python train.py --num_hidden_layers=18 --hidden_size=192 --n_experts=96 --experts_per_token=4 --d_expert=48 --d_shared_expert=0 --hidden_act="swiglu" --moe_layers=[1, 2, 3, 4, 5, 6, 7, 8, 9, 10, 11, 12, 13, 14, 15, 16, 17] --router_score="sigmoid" --normalize_top_k=true --routed_scale=2.0 --balance_loss=0.016 --balance_bias=false --router_logit_norm=1.0 --n_groups=4 --groups_per_token=1 --init_std_router=0.0251 --lr_router=0.00119 --vocab_size=8192 --norm="rmsnorm" --norm_eps=1e-05 --tie_word_embeddings="early" --optimizer="soap_variant" --learning_rate=0.00884 --max_grad_norm=0.5 --batch_tokens=65536 --max_seq_len=512 --train_tokens=434700000 --max_steps=6633 --dataset="wikipedia_en"
Below are experts of layer 10 (counted from 0) of a mixture-of-experts language model. Rows are named router (the router's row for the expert), gate (a neuron's input weights, with its number), up (a neuron's input weights, with its number), down (a neuron's output weights, with its number) and show model dimensions 0-191. Each number is 128 + 32 x the weight over its row's rms, rounded and kept within 0 to 255. Numbers have three digits each.
After each expert's rows: a language model's description of what the expert responds to; "comes before" lists some tokens at least twice as common just after its tokens as in all text. This comes from a sample of Wikipedia text that the model never trained on. Tokens count by the router's weight.

# expert 21
router:098173116079092138160107149127128134158166180132154119104098129077085122135153150171129108146089137171093138130141172077119153094085124138095144155095034102131142152089136123165102127087095126111149161205130166071135056143177138181124152178138125108103139122107108106192141111144112161174176131170093079152112118090137106121125131162112154134079190106164144100118151134103179163109136113139126132084121141119179181094090118161078109138135124162144123175109065130107110141154112095041115157086120121089191104124123153078124059082233130168129123147157147126118169078123146183113
gate4:027074086100111185128166130159101140164100131106169062121138146153138142191108145114099123079089155150152170145124157140120083077063115167193088132166118128129148143085120148123142072126105139087176141119124179121113051128102098094169150152125121162148146154181100140144123097141090124118105114094153139126160122088105103095122104154083175111096093184101118105116115103129133129124144118086177132156090057187158156135119091062085083123108158128110123157141092150131125080092177047127116104144190164134097129170112177167084169131126155097058155094129133191114084132136118154124
up4:133072143136159126130105085143095126147169156198180076125132121177076119127156186067111032158165107149084120114072158103166139085175116125051115149165144071105124120108146141135163082137103106146069164180161114064117112143166134119137150134138096101137095107111151094105105136077136119097135040112136086148139106082133152117076121177140115094070073122179123125086118135130112143088133129158098179195152126117171124095119175122172087159163077143100113177178148112139103097139196112071114146090126098088093122111111141076133077133146133085095112099099125114132135130170130103122
down4:104131144155130114081135102110121124121152114199162167181096121130126118079120145124123095183157131136140141113161150110180151127168151157121158093131057094111148128169082161115105213148154141128161140169130126133114164127170131098166215125128095102195132121127089079150060111170097083160082111095108098175173122140142131083082082083178090192155139142155101125186090149067123084152127097106153178167133106169129144192130186098161091105155119158171135110187086116130133075111102158136135149177084136129101134081093103126150117078135108120156130149124085094149110136056105132188
gate5:100093068124120191117153152099116116148117124157080165111149122125145151118116162171145141110134094141091064176147118073119118090074184159167128128105175218128104107157126117116100074206094126094060147096105118106151174152098153134157058130159102168113159106125092120082137080146209129205100138094126126089121097110133074181143116089176136139126093170079149094095154134034144139179122147069164116110179131110140146098136124122130216122121106108157161121138103150096122109084092112135169177094111120123119097169111106098169114122157169071150112128147139120115152139104141122091
up5:148117135076105115097128175107097123156163131175157078182156145088098075097082103125096065135147117130076106171121093104156156160069131114140165128184127179149130103084085144157089163171119121113064117100097151121207112114099127150121179130165101094100135161173124152152162118159129070214181115146086115096154129108131143151102130147143129184179121148124122187075110170158130120130113136116160151188158162110094125094098098091149093144146155161106175157137127168072119211111152183105113122168045113116107115075094103134098120096119169108097116134089098149174184121159110133153
down5:057116128110132072174134135112149140116216162134100149138130132134159110161138160144125093098133087162131084085108122124098164105130190151100112102072151134121156129173099182102114136116110113113146134100112079091155092104108125070185121048159160144146114195170124124068120160145121167128111148152161190150133121112124082091131099103101118116125161120127078137103095099185108094154141175151153081179138128176057089154181131137106184106109061102136147142138146161111133157081047136125159096118125131125109126148138092088158114072127125102158183170159041105062123191146117170113
gate6:143181165130115192107119113167103087132153190075156093124125102045075166151137139165102183132110101115178154087142098103131107121145119140158105126095115154111167062103116121125091097150051088132054097174126113118130139090167213124131129090125120138121080182096146152064164125167118179144110146174098082166111137128131096184142091120159131129124073176203126127172205081182139131110106118115131135188147181085144101144136178125145129140084132105099128149074088128104113117114102171138133056057132133098115149160146083109123126164133161137119115157117125116146137076144147133166
up6:167120195129094119080077147124120119130146051112112082137158126114107136104074132166089068117102104115109116071107117148133116130142093154066111052125145101095162151125118185151103097153159159141063084123155109161139143123119149126134121113110146150138101081041136113115092126118146113108093139112120180135095157191114114192112106130145117152180072139120060167114131089148137101135188109134119142167093114137129072151142116089134074166115161086106091077122212080158096124103182110138161109144114144100103197092131169137127131132199090108185177086161088171150075111111100132084
down6:088126052102156111146073098151172119108171151190115123147111110163131144126145073110158136148137156056091096104195126145144128103075118129116155104140075139122158131124172104132176122163187173117182141145133171157105096160102107178140094110111140072111064131148132137101129138110161105126160112155124101149073103128190181093169166180112113106068211094121172107106096146105084103091109182135154101157119101189152124113144126142140162120126125071139133148159114160118135108133161136102107161121175173119136038089128100178183103120133120074153099082158158107113144194103045127134
gate7:135116214113141115109155142143149155108149092147140052182128106093161145100064103075149114176107139097125091087140100114169133180103125119128159124119102158131134130163099114156093091108109136173140114102185129140131197079166195075128151108128130119152100175098099136149164182115075082141080139161108059073109135143166121120130096052114144095100147100172076112123046111089158105099065124087162150159120121096050092089126063175141097156136062153121135105108107146157095158160069117132122095138107106149122136127140148162145121123133154185087166123129112175090149104147167134173
up7:084173160122121157177090156116117114098108130109122127135113117106086146093129106172146099177079166115181156126101092079128111110060187086159187155159101154147164189108117092127155162173166115225123158113187108135128141146078127143080098130140138127125121127075104089105153103148156158134170122118156078109110096076166168134136094167157141126119137094151120103102139132098122098147078157144136095135180138118172131108069143128139094125121105110127152144113086137076082160076063088126088118173099068079101084150188072167133167089070153183143142201146157152098100145139152068142
down7:127149216168164134108143091125126113155117115147175139113159169125106133097211143134120172144130143167117118113178088061133141142142129131123148075101075174072127114122140061125097137187140108168147131130128090147026165157123115069157146122099105111160075152126133132162096087100050159114178114146149169114127126105137113134129153156160170129156100165164163086202156185155194130105194189075083127142127081131129163129096181156125146128152178119111118153157172173123118106131087137114101096148049084091099096131106169109142138153119093132176118124135121126091098090156138120087
Description: Ending nouns of names. Final words of multiword proper or common noun phrases, such as Ireland, Army, Cup, University, Sea, countries, Revolution, usually before punctuation.
comes before: ".", ",", " and", " of", " in", " of the"

# expert 55
router:140143068096141145113136168136129065094166140120146091146194172130132100098115153112149112109073151109182122120155060175139137074128142098112108109145156143155151093037132104170149078143128101091143148147160085154108125123140175178173191112098174088083109143179163120065150154073111142146091064110131078136057116107191149148137046154132139142126149096115113138150103078196104149142102087132094084164133145155155135170120101081168114157118109089160077109083100159150111128106147094155146127127127138102106176079161140186156147149052127104107153109070117157121160160122128142103
gate8:165108143155131092159123127140138109112085162186122128152116114148110059161077175142129141134077146085093118143142108101139185084096142133092151132127075134109143101078122147102108142157132099109101147134083122135130094172134132154176171189131155116127142161112156159165116132153144159113121142137127153130122101064147061201096147175149082143187134099066119136187106086113146049142130150134130078086054158146079075157114110159111131099086136146121140177049100149085127110152155112132162099096094148087130059103111150152106121139078151074092113188131167209155120074159173084168
up8:147111093113122165144085092128142102180130132127145120163094107115105126095110202091123182176136065123093160132169132112062133170110131161164095147075110171115136244143151130100197165101137102160153131111123092151104102111175090119140177129055104144036088135113147117165163151156130107110129111174107160160148147108156125153146063123172127113145077126201116090129192147111100123074105153111143126070091104085178137103148152072142174133129162144113165146146127133123187159114160154120133135135165198161119083154104130191137132099096139085142123182118142087072138103119121123111
down8:072184154184165117159128138185100144087117146145061095129148080121139090177104149149154114155145131089158119118116045125166110137090123113105143146173212081104152105080160178139121137086151102133151160122124176148125172113107158143146143116123115173157154175098139195160132111107133095131128072101130055113151165105169080148087077133102061113080182119061134124164086095196161090147098111187151097117110147118087114098180146157144156100097079150127078136118131194116097110098127070148151091105123111179137136121137113146110150153155189151101138156085137156157113178154126108107
gate9:175164073102052151138118127105144146154138170141079150127200171133082126080113115193144094108100135105177105075083118128148168048130076156099120115131057157139064138109118186147129135161081154151099131148133176109087042145111138089132158134161139116121132141147112099170137109126110092096148116096121166126102083167076041082151094105124034159130179173082122143164118133127127096155122168126125131178120140142081127106128141159089159116142075160131169100154111126182169130114142117132122182083135147129096148098080093161177170103156170112115149111103110159161174119123132092131
up9:154172110125056147160172118196109134142095101125143100189113112093203104121159117097147121140121077104099128103125167137105105143138152161145143124128098090155179138132091130143134100052097177123145148140127164150097131047148139120117161093170131157149062129128084132093142099177110133125186142160091129162098108117124087142114143159144141068115116167086139098122090154114107087086123076144166096148126171126170076083132201179110148184173131206112069093111170094150114124121127112136153206122141121142052191087164113124145160154119199139177115097077154114145125145124153083109
down9:135199112120086147144107157126152143184115141146057101169159133144046051149142138152084108184119086116086223056142155141144159136178178131150095082089146156133144125121130129140116094104096129065180098116182152096089103116097117068161129135135099166155133127110116182142072130140125139123151140093135101167149180146159148169156136146176154099104135118157101116149082148107122122121125129107154132173120186147124149147157153180079132096112134144111102193134095137145096096100149080102160149186164121134105159122048155171151129127089171106149138143171189106052090110129182118142
gate10:157166130057040137156144147099116150091138177145089109119129110121133112109157095106187115202073191145091151103112096110082114081117126176087125151050121117121137106037098128162136137060091128136129052135130080160107084094126125128145123115110169170129142150103119146196122146124118110153135128155117123150144125071152144060137121123118149122120135117135121078141143135129083120057163097125073122095130096137178139125160149147135142135149097130116166101134121094188142198123155129086160189132139132072079193093091103168168156169089148136040124144120160075089135132107124115162
up10:151135098138138092106118117157143067161107117135120128126158132159160188138127163162113110176119100133125144128117108133147106125102144096154046139150168108159135124042122170132076094170152119097110183135144143192120115147228117071168162142163170164084103122147128107157121119093130075146111095113159125093144112206094090152151170149181120119078111131116151121129097095050073181127174124084067136184112164141144120113134182181112096092168073122127083144106148104098125133059072111106064130110104120124170183156092144126149188131090112106124140157149147121127099090153185094155
down10:155173104116171122171156091164127142143104133152081139121096104130096152095192154118095145148123083108110177103150147162116112110127095207190121143173101165128103140151149155182124119132038232163110034117169130132103133119117123111098204109113135098100122133135134175147119172087171148145135144157165068117166148130086126128165147151178156074099123089067139123223125135065108173131157139135130143149110165141130160167163148139131097120113130117107059142080117153181149146115158117117121110112107141129168113120175127100130116170168148117088108170122190132079118067152132079162
gate11:140088140114140104092102083113111119129125143115157065091131164121097103160165145156109113114187165159088123123196135102163115080166179165116141104131069128151115142115152134128141119149053115069131180179179109167105151103150111177115089151066138159142102158166172157111087128145127192107156164100110118136134109131178157150141116107159098130118150124057170047146182094138216073151125107107132137169122185103097150131120148143142121129158088064097149137101089067120166124068103116105160174156139178102166101201190177142149122111080132143116148101169167091156127141151148141099
up11:099189087136119165097152100125132153099110169126158097068109078143145142071118171145161080072172121072157078110146134122153185118127142121056102107125205101041137078067099091111119081148108159104135127149143114102099129158121093110086123081158109125076100127099151143127125158177127132127171125193079078109099132094118119107076162121132152159135187174135106140126073135121169148129070168149213145097088155177114091189150120136102115084157146092124188142124111120123111163123157105171142162143158089148094116097106181188136105142088099051102120138140113125150124147148101122140
down11:145079145144185102167094152176163165143096082155116127090110128143207164110190094104151113112165121139088155161097166143104111118112161127114137104087097100052141102205155128147098170142081116147111094097113151127115137143097135109184104173163167102124140187076131095166138129132168117114072172068168112099123144158083121107125173085105137150093095097104095125076181098160149165096156206070155116122128150130137147150133070111170162129107104181163152157158146141128151102092045111159102144147102090168121154116166087139123100200128161181118174097139147088158118140090171141114
Description: Clause-linking conjunctions. Sentence-opening While, although, because, after, with, until that join clauses, and periods ending narrative sentences.
comes before: "\n\n", " The", " the", " He", " a", " his"

# expert 23
router:146162175079106173116148160128168101131164197114050105188122086116169112090155130126112158153139094083152053095119144095118155057120176144073127161118114110130156170146097156083135107098147088094143171151142143107147126082137141108097076125192131157089157089104111078149175100142162195137169132194092179152146069136150124116073134110122163070113168087091093126138144104105151138152120111168102114121056143078115097117136129181120142084122103209123118184110139090110161079139119144126154163163123130142158072165086126097108122103164091146128116171107117141156169133181103104094
gate10:209194162178095185118128161128110055180104126091106111187130061099076133137065135098072134140182150158124087110132175109113136108145116120149126139156148137123109121126133150118137148176165081121155166148044161119132082114134121162144119064169134128127103083140075168109127173083086181118144115154123174135070090127095115132136173172174120118121149134169073170112160111154098123122162144105067127148144076093124125145125080122129137146123119139137145167171163161100113134113154117083163071103162145145115095112047072122039135118093126109105142109131153105176086115164083175131
up10:168149096143085097107118160114120169143156190104143143159074171097153131165123160111112128065112185153127095115141160100102124092173148142127123119109197091099099193104120146124114193170166104064110168143151145160128041131082133090106098060154108097153160076134048133111129134130109130187130138099093138138154142103167074099091124103120099138156126185180105200113138160097108119108117177108127134133146145122125148128163096171195105156108100120131159147127103130121081112104127098115202153095119141127128126120064147116113083170071088130113085133199107170134071065172151163144
down10:175074144129125127085131176098123123062110125104171108081158140173056157141108155113141135093133120190097164112105167113131132083157114080118122125129189134141165125116091122170130152135149082175146189122150072208177155096109120139107088110151122137161201130180081097188100097147127157173099064075120077141139084120109203147147172114121122141150162110102102162150200119097084112059119113137138109175102160135138091066099132089169155122145102103078132123133112129087131113115108092179142103143144103056082121123129139155162153123157100107103184125162164102111101116185135101170
gate11:127123113081088124087113093154114097150118103153152101082098120202156155174125152123144119151124116136167106130183103130100141158137154154116143128152156148149161120118065117166094191125122100093096166123155104129181167143128175161164067083136137064110146066092112147167157130076125118159092094100156138128143156169166181044099152175121134156116139167155059127139126123102126209067072108088186118187158103110121139118183147141127129075145123136185170122125166140087112157073189130124105118179114120081142160131138179150095109141156141203115114149078180112090078098124137098099
up11:111107136112140127155159107132169139140127150094163147163100154148093123101104066149169126105154112175131155115134104169115097186203084127162110093173139130109136094145134138097155170134154082125073126134096179117072156115132162027162172125057087100116090139151129174148186139158078173093074092154161100153127089153105105125124180139136154074207138175145102190088108159153112133085136160102114086150115165155150125098138149160069129150109109085168073154134053124165110145113121163148122193086125129157211127095135143162125103115173133115158143118125126168109115073127161173099
down11:136144129115089120188130106134132113149166095134062095134152134088090097100131139067167106157156121150138108143141163081129126123156098155121120143153120121170113124106129144095168164166136120117073159168111084130096109113170170113133133150108125117145134111123090149135088090132071172140158143137087131161149139137112118119099136151116088133177108084064097138117196116109162122134099134140140076132191151162192157129170103207148158080168025157097154143134107118093168059135133128166128178135120115137126183059127100125167119135097135092128148176059049149168069186074048174094
gate12:129088168114122171148090152104050153120198192148097137114149130137135123162136091124110148166169116172104114109109102131123188135104172155122129101161114116122090065122111184121111083086114072126141090124139153124107124137119142080130113092127137087115098078104220120152149128127153172065119048123144099132082147124152071118072119149076091155062135123123122117142139128069130043128187168098103106160162100125105093076075089117129185087077156183105122114158102077062146138140127177158111148148108135127116128177088160127126090090127178126118164133088134144174116187110095141098
up12:118121155111116143074124112137130136156110136101153119112118082172192137155098107104135133128086118066112119089114150177112097185125127135064179144144055179100137174067158083140122109085136059090082048172095128195125095081115079096084138097141102074140135140086189149134164081098152092098129131141153133164171138082205111075150115121145122092073130110153083141153075085091134136138143117134129102171113146152141121093104106153108168148133130149151142110077171114156142181129111156166161181139107131128136103108133157109123162116152116142087137141146189121150173110034161201143
down12:090128151045078170130118142092131122099130137123116122137152166172120119104075088058121163184216101129126089131147129150152144128148174137175164147099138137130144104159102129085128119166164162085147124144041115129154152139180096114115151134141104099100119138168117128104130112083190157177123125093088136152095135148218091129085097108091116165192125123156073118084145109145103128124173158148159138118105158140139106104120129155127167118071156108137098108103134140092158107184095180172126150128124087150093222176104216089195129097172168103121117142078161109110141114082166102102
gate13:130146182104111160109188154110104147082176104070101136088151123135107134078064177128170155114083153147142126110133146122117119129128127140096186170166135133145157157156127157136102085097156123051097135106157102128170221140092117099088119103156227162066186072196121143133076110110123100129120146114142137153139082174117145087080166039103128169137145165157126177158198128143171074082144139121124128176207116096118088165093117080103134166110121154119111102138127138097104121093150160131104102124101143126093178156053140115118152125152173108132113107138118119156091108148162125132
up13:106153156105111127126159093150100098143127176043092118160168134157123141176080077131118101154109153114132112107126127142089146181140129094147084091147131076127071184126125103143153143134091151131093150170138115169110144134196120158191071106085137143111107114103119070107179218167208165127088120141129100131149152127104099155112171173103122102060145165149167119131044142096104137102144117065163110166162181161142105164138111158135173080132180070149190116140150110141102111122138096103117147096110145124120162111119157172140076085187135096109113119077089174112182115168097105164
down13:145156205114124085113106124155189171084104096160114093105154103119161107108184135163150137096107160116057068115149126177197141223102147085101137148144124196080107137120140112149168090191140170128157038148144098092138128074116130126140136088106085191131150161150109087145159089146117145125131115119154131145124085137143135175160146173107162113148158104152098120120144160157075129124101141108149166227052132130103179186145118112128085143091119172134149145126138101158126156101090168128148151149124151196173163080146105118130088142111148145131142127123064151155155192136104138107
Description: Coordinates and table numbers. Digits in geographic coordinates and numeric data, plus table cell pipes and separators ending rows, such as 49.286(11)°E, | in results tables.
comes before: "\n", "2", "1", " | ", "°N ", "0"

# expert 61
router:078159101162123108104121154109144184104079129062136140114130166165098131115136132122128207117179080109131046158071086153076106133153148130076181096071156123167144135139129123138162142141184175099139107110166085189116127143119147060184094140098148102129108146151193127114146174044104125125128104109151127110107154093125153143154154140148112110178132158061123141107109155076134108110145140099078108130090124187085115123109207084117125219141099178102147158130108111161125191185123139136146150136140133166127120148095162146206117127113133173137127084114113194132126132164107070134
gate3:167125108142126109154112116119160115110150134122099110102201086121156152143137151119129096173101099075066130074181157189148164167113079159146163080135127134120150101096152120103067147113113147128119210153137125152122106110116102109106124132117140149102085150106105110115105063082122102203138126074119158099090201187131096131156172145101071146129132090093124112175129146071120134099055111189150077116070146135174081055110115123122120106128086126087126117156091067110103132149128143142164126147075116197177120120103145154117087161159074183143144065152124078146165188133163155137
up3:141135141094133113127117114123145095123098130114143142147120137188113202134136166065134121162107110121168133110179128199151115135155107136121084131100141103135158111159105186134105156118118095166125080144127080168198170125140115139073092162119124099120136139126128140073181096141150170204081065138144131092150144129094148172167155050199104178128112130165078155201118165152093126112152175110144125163111110126179111127090138132123186098110109083139132129064140088111138174141161168124100098160056213096123141084089095123095093097185128147079061141166116124070115152162148098120
down3:059133050132155116152126154155163137141091131105124117133079090178137159128097151106114091127135147124103163116149130181130142129120135118163146119128152121126135108097115100166140101149114129144107154126167093053040133082164093164128180060171081186141124166094130160131128095124134104105102122139080152138124134149135058135080113108137125146122118179183142143137134085151096173132151052135150154102127098214132147121105121137120133169066152114144014138176104179159116132119163134074181032088083119119114123084141130092097147145146157134144115150128123074142137148164037159143
gate4:193130137090134085139157134130157144066037128124124106090169091082127150098105143115156161096101165092131083105173136126156080052161160141138098114084152153192104084181148081132132130083161135123109147153163104103127146114082131146135175125111132158173092188094141107088073179131186158178110089181125095139113137154152163071076128139176110145117119176152112174167121119157173143105085162128143112152204156199137092119166142116049126104174139135176133118113116151102138103184110113165136162150117147112130134198116106111059139076085089113122135166142132112146137153150130143163
up4:123137107096123085100114154159133116196135106165111182107140104118125139102088112182105109167113075081140126087129188207105104105093065154137141165127111153085129109177127147119116128163158107137087120124138093158122099146218150186172103134158142148184113144124117129167151113116121164115170063137113157153109132173132080166159085148102103145170188111073138100069127165168097076157175035171155120148143138115072119115121109088142120194087135136151141175112099137104115084115158162133180109123140118158154113118128145118081140157096104117135144071174089120159054156123218138139
down4:151087132093161191131114105070114142165170142154078145137135111144118109141091185118159178131092081144116117110130121165156095107128100105147120153122135095110208056111163153135170078130172098158087070090094121154132154169090128165154131050215141132110129122161144120136080165160233127139137119152149159148118130126109161111124126143133135086137156201132114136131112103092085084106126134122143176124121075136120155117138090110166117085125148104146146178112145109104175150061182067167108120105119120068154155092129119107128068167123117162119148191137151091189125151047071108105
gate5:125145114111113142173116172125115171081105097170135117108143081179052105122105117177086132130169160152094077145172110152082079096115181144135143139146121117144117151173089118180100116122166125117089126153127133072082111079184119106095111105127134093123140117160061196134139102118172160090191135137147092159131126135090135105188067033215127160173099123155128136177128111153131169100114110128147114157124058132139152181179117095182121130162139144160090177171096118156102183054094118087112101114112171153139134102126111168126122147189159144105152149104165104126147139084104093090
up5:146062146153124072106094097143163164113122144125072175173103115183214129177139052141076050115129141147145183164110147146112105146135160141095092108171136096152073150090142111177118124164110106116161167165064158124110141205133137136125150136098186115124094077123148063142131125122112197080147153156075156096087141140102117077072149142158159137125123179145100104126151135171172135170129161080144132190109072181112156085116132124156150111102147141102091097117084107097076148122112132085126162135131113156148119154152155107086135116158112110146107147110136084154038148089089116153
down5:138118149093098078159139118125165109093189164197101177123162180187050179209154164169104121091097123178173111096107094174157176122102160162057124109138134133181131139164131113166066123137112076095080145145126099117137166130114114144056138122121170142113152135173150133106075148078151083084142132096162086137167153158083120109098108171143081100102124134131181103143163106151125121153191126164076096174142088149089178150168160161146118105151110121130126114132078144107122113124119130162229093131152106131131126094141123139159129135141162144119148101101146083141040142107139096107
gate6:134133142074176123062138171122148165123155183134091135158131126131026101122152112123141142094213089111085106124111157131108091120141107139075156104212150129162161100139062072099146116107137133145150169111116126203179100135114137166107071187103164176188103144162157147182106091102122187093136117157168098159117142198162108106099160073150130163126120055103119133138146146120080108146112170130130057199152113166166105126127125111091096139107150096093104152165162143127121171120131082146078147123144135124082112176135154129090137105110101125090120059102093152090111146140145133114
up6:166116132121107060199141103078116143097118143120078108097169160160172114175113116113137179102112128133117134098106112135082125114129101129127090184103165177072160154112127150089073083168143163090156127102077184136089139116115152147127147120091096189169152104150103122095120135094139120151123137078082058105111139122126123102172117128110061168162138114164137171087069110223143046113137163132082112092122161139135121135125111121109092120123161093096136179172069141120094146091165101116102088135096167136123062100102166155150124138182105187112141124143104117059120202108072174133
down6:109135099079096093062095114128181143120121137062181109138122151168080178123094120157107113101122181158080136144142097088094125142161126153144110173103154163075133144134167123098107129138175122151090129129124188152094091144142116163096145140093140155161138113161126102154145114164119145088152139132119087153107102169142140125115195143094134104133153093134160151133149077143161194091154069148184138186149171150183221024104076121103109108096107115083090063128133100147171108090129073072099158118123156141178122097184113156105134140094107121152109130129059113105104103056179128150
Description: Sentence and heading ends. Final periods before line breaks, and == section heading markers like ==History== or ==Gallery==, plus decimal points in tables.
comes before: "\n\n", " The", "\n", " He", " In ", " In"

# expert 6
router:145149148041094124144121109147137147156178128105133136162112116120124098129167111107126094112119118099111109123069194150100144071091143146119101114089061161111180155107123105132133144079091105122147159142183132110093110079156122154064072160112107137118127129083095070132125103149077213093160139162159131129106157144128043159108121147056169147124151069238159163102142135102151126141131074140154180100119142121105145120133137179133070084142121164204121151133141159131115082155135132094153147121089116139201079127119148129121124090193125172117138093110153091144174158190161133090
gate1:100165122151121138174160110087136101112189068092165118190078164128096118135046133174171139129121089118114185164126156159127132134087152117135107107107119180173106153142160134061086165116114185137140109096151091175167119130175114157151088123070165105141114097163143118111150076119127104095141208141164104118221145152106148088118148148130104153140159154126136115112168067098117110147118154113159204169124134138163138122122063137075164131074123064154178119146116088069098129094145093119092168123161183070100158112122068125108158113150129143072102147098114096176116144168135089129
up1:131101180103115087182206142146179176158156131088144129168126079168098140105121134135085136070144127151148091178133133127078159109135119150170121136124089158175136107193110091113085160075125143111118078120132118136146145138063125119134139108136117057108106081156146129150129119089144174157075067149180103141121087094120120116073137179106150046146173149141091153091177149137120106136083112144162157146127143086145067100173147111162095113072100141123101176086188097100062118145063177113064112142114165087143125145098136134199171121175108165085163099125129133154087131141147117161
down1:207152127080105117091103100117121125106182111099127077103146135182147102097081097146097135143118086148169163075063108134167094101112177122170149194112082136095164133139123172187117173126141127064183209126131127094116152124106150118133093103094138160101130089094146146122168191095120148050159163123130083111105111148046097102125111170121156172132110107095125140142110116095139108168160193082115129141151105125159134106148125174152137146134170111120159145116183088139166124164137166141158148123131184147130155121137075180099174107144137127097086138132163085143202140199102047122
gate2:166106126164155175076103142123131162148210118133075171194045121149121126136076132105145098114093063109197092186117188120130143077128108129142121150149132143128083126134170101119116195095145150132087151124153159145139146101123089102114158094172092135170169126111137174137118136117091146151133127106074106142116145162121115092083077175163146123143100147120117088121080105148117069153123160149190161119142163068126083141079119124142122153183128160171132145078067123128097043104147104109092087164178072138080143169111160100141099111105130127130113131092190119137125163053089181131
up2:105141117130097099147070141140105158152123135149125110149131137183134146100090183132138102109052112138112111118076179131079140121174114131164091134113119139140138113156155123104113083121114106128107126095197073193175094076123099106165143128145141191136166130060129130103153089143084129127150110095187077103123110104083169117129175187105135111132149174117137135150146191120094132150183133055209146157121171130127095104100131094221168169106200208112099181071124138102164154135179133163118175160149197157118102159165092148153144170165149093167135107127136112127119112118146091150
down2:101123126099127105135146126145091067159151118099133197094114159110125098083169179110185131083170108118133145185164114111091135148124122131184127081129072161138192158171147177163173143108123151152132117088113077103147077120162125158115161074104146177111123163101091146106120121168128154169143068146096085138130098216128134086127170176171103122144101132099122117053095094112134053125155139109136098117097145120137119114099143152108168112106076163172109105100103119157132105110160169138165076102173046174111168150146101149132099177143102068079188092133122131169180109150184088106
gate3:135091106098156064135125162131113171151146116146119164125135182085109161128141093138112169140060203230093118103098098114066175068127095124098165107145142133120119121129169100102186115152108161176091132123179102155130101161136073120163136173127108111183156088111091147119104106108103117130146159072114106118123151162138100074092134160108128092192140178085196159158129160116091128120147120105094132140119143118149069103073086080098116097151124153213130146162114073098070119169103101178110096113133085134165127166200156115088105188179077147117146110109107137140112158148126142123
up3:151118071116131120116046134167113103153122104094104080155124143122118098129185126067101130171121106086158069141067113175115145102141122103183142108098096148115093092181084108117113143100171092134118117131184139117129153153149064106189150149156135125117178122082125095149125138131172139080095127087133131051106133131105095086158174128135126111161097133082105171185126147130142154118120198175155102092124070113115182149098171093109141164127160073155135163166109128126149185108151139129145211124150088145124169041104209110111151150125155190140115143103119077146154189127081108089
down3:171101088114142075157091147192120108134111077135106133134129141097114113059127127174117123119183150077111110104165080113124159192090108100090161128123124148076112080080157118098184144175099109088167128068175142118132140092161098093104182148131080166113160110094141168144145116125088132172149064139184060093115203178127075099150102166080122132176101126179159128129092135134124169144149118111140143111121138115071134147102117142071139139198171175159151101136122146154113116060132119115120157148149084139163163124100155164134082139109068098123095068114110098174100124064134068149
gate4:130072198168188118143136149089055180114179085121102077102124131107153138155069157147161123109105142086096092120180172113118134087077151115104059105111088136156147025135070105136094105121096124113118094134153109104133105103079108146143190161131071143143123107170143145118151166138100140160174108179139151106148143162115113121106103143176119142123135160162099123157137097122152159141107075160182042097120114056077154103115091094097160155159124067156122120069123178156062106128114153060125100092151151130112110148096132118129157160097117138164160120123189090112086145125093105119
up4:181081168111114106153139174086095159146156142137136093128175091216112053164085088158112122136100140120111088174133086101093117120138098129085094130115109141114126118120168153066088111160083105123104163146087128152141098153152137086122143142081097195111150116128166129114130076127140137120137137095097127119101154112123057111154099144182109074192083109108108117089112129149162185173086117108120122131154138141171165225168157092164116120138164123110109160074107194137094132117151117071111159150094093125065085159144123167210127170193145127066149155166157126083155109131138173148
down4:118113129100161130136115219165101154148158098110183149121137130169102174172133076111071150133155135129155131109180107141075197074107105159071101094085124066092087116179149055099117118165170182090122117107092145125165119124111153109134138171082134186108138107183119125101125186152148117114086085106066168163103130086079161127170176116120128113153109079101128092098139185155090118114101050125086070117110104108153161129145115181142126144156127120153120109141139148149119149091155153133144157185131124132111137155152084067158166205178141109095124176150146139129138073121175170149
Description: Numbers in tables. Standalone numerals in tables, statistics and scores, such as 31, 12 in 127, 63 in 63.6, plus count nouns like areas, countries, miles.
comes before: ".", "–", " | ", ",", " |", "th"